config.toml
num_hidden_layers = 13
hidden_size = 128
n_experts = 128
experts_per_token = 8
d_expert = 32
d_shared_expert = 256
hidden_act = "swiglu"
moe_layers = [2, 3, 4, 5, 6, 7, 8, 9, 10, 11, 12]
router_score = "softmax"
normalize_top_k = true
routed_scale = 1.0
balance_loss = 0.00302
balance_bias = false
n_groups = 4
groups_per_token = 3
init_std_router = 0.024
lr_router = 0.00172
vocab_size = 5474
norm = "rmsnorm"
norm_eps = 1e-05
tie_word_embeddings = false
optimizer = "soap_variant"
learning_rate = 0.00635
beta1 = 0.95
beta2 = 0.95
max_grad_norm = 2.0
batch_tokens = 65536
max_seq_len = 256
train_tokens = 308000000
max_steps = 4700
dataset = "wikipedia_en"
Below are experts of layer 7 (counted from 0) of a mixture-of-experts language model. Rows are named router (the router's row for the expert), gate (a neuron's input weights, with its number), up (a neuron's input weights, with its number) and show model dimensions 0-127. Each number is 128 + 32 x the weight over its row's rms, rounded and kept within 0 to 255.
Before each expert's rows: "comes after" lists some tokens at least twice as common just before its tokens as in all text. This comes from a sample of Wikipedia text that the model never trained on. Tokens count by the router's weight.

# expert 15
comes after: " the", " The", " a", "The", " an", " first"
router [115 137 122 115  69 191 154 140 152 157 102 151 144 213 146  71 149  59 120 136 107 108 119  78 122 148 137 110 112 110 102 134 143 132  94 132 158  77  91 151 147 110  91 102 121 115 108 175 131 121 111 169 151 109 110 142  65 143 156  75  80 132 169 137 132 107  77  99  97 191 132 199 153 177 131 118 107 151 108 148 154 103 147 148 137 129 196 173 144  42 120 117 173 132  98 152 144 133 154  90 178 133 114 125 139 123  95 183  85 114  64  96 100 133 171 129 150 152 117 156 133  93 111 105  80 110 197 100]
gate0 [ 80  97 165 180 111 139 126 120 138 121 149 165 105 185 157  46 141  91 114 103 137 147 150 132 108 147 112 140 141 127  96 135 162 177 176  26 113 147 129 146 185 159  90  94 147 135 102  72 147 112 148 103  94 185 124 129  89 147  75 110 124 141 133 172 158 112 162  81  79  99 137 138 201 154 124 139 130 126 131  98  49 138 124 124 136 168 115 111 141  47 151 177 158 128 135 103 143 116 112 108 127  66 160 103 140 102 125  84 102 123 121 155 137 147 150 155 121 147 146 160 167 128 201 149  65 109 153  88]
up0 [ 91 152 121 145 114  98  73 140 178 146 114 123  57 108 119 128 116 160 105 139 188 145 126 111 113 143 101 160 188 142 105 147 101 140 156 130 123 166 124 156 156 112  83 114 171 183 132 116 113 134 187 118 124  84 169  98 108 108  84  94 119 124 133  94 170 128 147 108 145 175  91 132 143 150 154 124 136  81 216 115 114 171 111 150 114 140 126  86 100  29  63  87 180 148 116  68 150 132  85 138 179 160 144 151 130 104 107  79 120 204 157 124 156  88 149 102 153 126 131 163 106 201 117 140 100 110  93 116]
gate1 [106 127 120 159 146 170 174 111 176  53 120 128 196 119 159 122 138 126 143 153 150 166 170 131 163 111 142 133  93 114 177  82 140 166 141  84  95 154 106 157 168  94 169  83  71 153 143 167  95  67 111  88 133 114 129 139 172 127 115 152  99 153 163  92 150 131  77 115 124  85 162  87 136 133 128 165 128 154 119 105 179 150  82 140 131 130 118 115 217  69 102  88 148 150 150 127 184 140 162 172  91 118 171  99 119 100 110 104 122 118  90 121 156 137 169 158 108 132  53 135  47 102  99 133 109  79 128 102]
up1 [125 121 163  97 148 112 154 111  72 107  78 185 105  88  66 116 134 114 126 166  80  91  78 102 178  72  98 160  91  64 130 124 143 126 101 141  92 140  92 105 120 166 164 120 137 127 133 144 148 103 172  80 151  93 160 151  76  89 114 162 143 103 107 131 118 160 104 122 120 107 140 167 136 128 121 135 187 105 179  67 179  38 180 159 103 137 131 127 141 111 115 142 185 157 104 172 194 171 184 139 130  84 121 101 137 187 172 146 126 129 128 115 166 193 139 118 170 115 169 116 113 150 110 116 107 133 104 133]
gate2 [ 54 163 129 165  55 135 104 100 171  96 179 136 188 181 107 144  98 151 119 136 201 158  40  85 106 150 196 166 155 117 149 113 150  88 116  99 106 116 151 136 100 144 109 141  99 184 144 148 144 149 155 123  94 132  63 147  80 167 156 138 119 118 155 117 144 111  82 100 105 130 180 170 169  93 183 116 139 125  76 135 166  94 163 115 147 116 141 104 106 104 133 108 170 108  89 151 114  95 128 168 156 131  97 147  73 102 119 103 145 103 151  75 126 135 122 138 109  96 107 144 189 167  73 117 160 135 118 135]
up2 [137 148 118 147 124  81 149  87  93 179  98 170 106 145 151 105  61 103 172 118 156 117 113 100  96 105 135 162 110  90 155  90 136 139 118  65  74 143 124 113 123 186 112 143 140 149 141 167 105 115 148 199 121 181 174 103  95  59  90 156 167 137 122 126 175 120 123 188 172 111 136 122 178 126  98 160 138 101  98 144 173 110 116 108 141 177  94  88  98 110 140  95 102 124 178 129 163 103 130 176 178 104 103 116 147 116 129 116 125 179 130  70 194  85 140  85 129 101  89 112 111 113 120  93 222 131 165 142]

# expert 52
comes after: " |", " 1,", " $", " (1", "′", "0"
router [178 159 124 135 123  63 125 133  78 179 122 124 153  89 168  94 125 129  91 103 116 192 155  89 140 109 116 150 177  84  68 114 131  91 178  43 179 126 107 105 105 127 131 135 111 156 104 102 148  96  80  97 163  86  76 129 124 164  79 124 161 145 152  82  75 150 135 169 165 123  68 117 129 113 126  99 163  94  97 142 102 141 160 133 165 107 175 173 108 183 126 111 107 186 166  99 112  80 166 117 101  87 168 124 174 174 149 144  86 142 141 110 129 181 123 115 170 143 141 128 114 150 134 119 121 106  82 181]
gate0 [ 96 101 138 179 122 106 123 103 107 141 136 143  85 101 127 138 186 125  93 116  94 171 158 108 138 183 152  26 118  60 144 102 108 137 148 104 117 140  73 144 181 183 105 155 130 130 134  83 145 138 123  81 167 129  98 165 161  74 139 133 146 145  78 148  99  68  98 206 143 191  79 121  82  99 118 141 166 164 128  99 114 120 108 132 122 116 104 130 136  91 128 101 143 134 131 113 102 133 118 136 117  74  66 120 148 175 158  89 128 138 131 149 164 105  94 138 137 172 189 168 170 167 150 198 127 165 167 104]
up0 [ 98  95 126 134 166 143 155  81 117 132 115 102 124  90 114  47 166 189 134 135 118 102 103 167 106 184  84 159  84 155 116 166 176 149 150 152 130 156 135 107 161  99 117 144 107 123 115 121 149 160  73 125 141  95 116  97 125  65 174 158 159 117 125  76  67 119  95 164 199 152 114 112 154  89 149 150  96  90 133 180 146  88 137 144  86 153 102 100  77 172 156 147 131  83  93 148  97  57 129 151 171 138 122 170 173  95  99  87 221 159 159 151 103 114 135 106 147 166 132 155 147  83 151 132 115 123 121 143]
gate1 [ 89 107 162  90 111 118 136 145 167 170 115 109 155  93 157 140 123 117 111 145 151 112 131 158 137 163 151  88  85 122 108 191 143 152 108 158 141 103 154 128  81 127 105 150 101 116 101  67 159 150  92 149 199 144 125  88 129 142 161 159 150  74 155  96 109 108 128 120  90 109 100 212 164  67  94 143  95 128 136 137 150  97 131 126 112 123  96 148 183 180 117 110 103 175 157 115 184 134 163 140 138 134 148 102  90 101 106 152  49 114  81  60 150 135 114 163 176 156 149 140  91  95 141  51 193 141  80 182]
up1 [108 137 172  96 169 177 141 102  68 130 154 183 149 118 171 138 157  96  95 142 135 150 110  80 167 131 127  81 124 130 117 172 154 106 159 136 157 105 109 131  67 127 128 150 197 102 142  68 122 108 125 162  94 187 185  95 151 145 124 137 157 197 113 161 135 154 134 111 127 138 126 155 132  83 105 171 161 113 104 119 158 101 146  88 144  50  89 155 130  41 164 120  94 120 107 162 158 125 100 126 146 102 129  98  73 108 210 107 114 141  75  94 110 100 124 108 116  99 165  67 147 134 153 133 105 126 201 125]
gate2 [175 150  97 155  87 152 151 119 158 100  69 145 142  80 106 174 188 133 136  94  89  98 160 115 134 141 117 156 140 106 181 153 131 114  77 108  86 107 118 164 124 136 156  99 142 146 146 168 171 201 106 142 172 153 134 140 119 137 147 105 116 122 146 139  72 114 176 131 168 130  88  31  90 128 124 173 108 121 133 138 154  84 111  92 123 153  96 146 123 118 126 115 151 147 118  77  92  78 143 208 110  65 147 173 156 168 109 165 136 208 109 156 115 117  94 117  84 134 145  65 122  85 146  99 105 136  91 175]
up2 [156 120  65 112 120  91 110 141 125 132 125 134 115  52 104  69 101  77 160 183  93 167 197 152 139 166 114  91 141 127 136 121  86  46 134 166  41 158  99 145 125 116 103 121 124 171 141 147 123  75 104 186 134 172 144 102 126 161 149 135 115 152 137 131 138 168 132 114 197 150 126 143  86 157 147 161 137 163 108 102 102 118 127 114 165 154 138 151 144 167  83 125 137  78 140 136 160  45 142 147 157 132 132  83 107 144 162 124 182 186 157 121 126 122 137  89 130 145  80 124  72 113 125 132 160  57 108 168]

# expert 127
comes after: " |", ":", "′", " 9", " 1,", "0"
router [159 167 119 134  91  93 192 180  63 120  75 158 149  95 112 134  91 145 107 110 202 191 152 121  77 101  69 124 141  92 113  56 123  98 130 100 137  95  80 139 130  72  94 153 134 117  95 130 175  74 108  96 141 150  77 123 103 164  81 155 133 121 132  87 109 147 130 133 130 132 154  90  52 115 147  68 133  78 139 147 110 113 168 115 161 124 153 152  85 173  78 108 126 182 178  90 139 126 146  81 166  89 173 112 174 134 129 165 111 160 121 119 105 107 143 140 165 139 130  83 127 111 146 139 125 165  92 140]
gate1 [116 125 130 166 120 116 164 141 114  94 113 142 152 135 150 101  89 175  89  86 183 152 117 101 139 144 125 138 129 165 127  28 118  61 121  69  93 163 116 131 206  78 103 107 144 136 135 139 167  78 142 125 105  94 111  79 123 118 141 177 137 181 109 100 130 113 140  55 151 154 163 156  94  89 128 114 131 124 123 128  91 124 168  93 138 138 140 150 185 129 170 167 131 143 142 101 139 118 127 117 143 189 141 162 133 104 138 115  75 240 111  90 161 102 119 109 201  75 108 184 141 109 148 116 131 128  92 136]
up1 [ 72 122  86  49 143  84 143 110 141 137 141 159 166 140 143 146 118  56 122 148  93 180  90  80 155  97 167 113 164 110  88 179  63  90 111 175 132 138 167 183 133  79 123 126 135 135 154  99 139 135 177 175  50 122 109 125 163 136 126 172 131 140 105 166 125 113 125 123 111 152 115 141 144 142 169 116 140  84 106 125 161 112 144 115 127 123 166 123 130 139 123  87 135 151 185 147 135 191 158  88 115 116 167 124 143 100 118  95 102 116 116 142  64  84 136 168  96  87 167 127  96  86 175  89 113 233 150 123]
gate2 [125  80 216 153 154  80  81 105 134 141 129  85 159 115 135 141 131 154 109 140  72 122 145  85 136  91  84  60 131  67 115 135  99 115 127 183  72 105 127 156 128  77 102  44 103 166 148 136 139 134 128 139 165 188 155 141 111 136  64 129 111 143 126 188 114 116 205  88 157 143 126 101  97 160 128 105 152  87 135 114 133  98 103 119 144 179 154 151 116 119 138 124 154 182 173 118 165 148 134 139 166  90 164 143 114 132 138 152  90 191 123 120 111 133 134 124 144  97 174 125  52 148 152 181  67 119 143 145]
up2 [114 118 135 119 111 180 163 138  96  90 147 104 125 128 171 171 108  80  96 114 151 148 184 106 167 125 145 118  82 123 155 109 105 208 109 132 207 123 146 140 137 159 109  84  99 150 118 139  88 100 130 111 102  76 148 191  71 160 135 127  75 118 122 112 113 100 127 104 128 103 128 182 162  48 128  99 116  99  88 139 147 113  92 154 192 111 139  92 166 139 176 157 155 139 124 110 122  85 133 141 181 117 106 120 166 150 137 108  77  51 184 210 123 122 121 154 126 153 107 180 107 146 178 105 144  87  87 133]
gate3 [141 174 171 118  73 130 138 189 144 143 125  82 143 127 159 157 158 112  46 108  43 140 102 150  57 153 124 133 156  83 104 129 114 141  83  85 134 167 188 121 192 147 116 157 114  92  99 157 153 138 154  67 145 138 138 144 123 123 136 122 150 152 152 111 131 141 129 111  73 154 114 114 140 171 122 131  97 153 120 126 104  99  97 134 157  55 145 201 122 142 125 162 160 175 123 103 112 160 143 101 115 145 115 138  83  95 159 131  86 153 129 117 212 111 147 158  99 167  99  90  79 112 195  91  67 139 113 121]
up3 [134 145 121 108 111 101  71 101 119 103 100 167  85  93 123  98 184 121 107 149 190 136 109  89 119 122 108 115 118  95 124 109 147 191  83 127 138 159 100 165  89  78 147 150 149 123 210 133 165 146 139 211 120  99 135  93 170 163 150 104 148 152 157 119 129 129 121 136 130 183  88 167 148 130 120 174 155 170  91 175 125 123  85  88 157 118 135 125 131 105  66  96 106  86 128  49 123 103 113 145 130 118 123 173 128 161 203 200  85  70  62 189 109 164 133 130 123 117 115 125 110 149 100 102 149 149 157 125]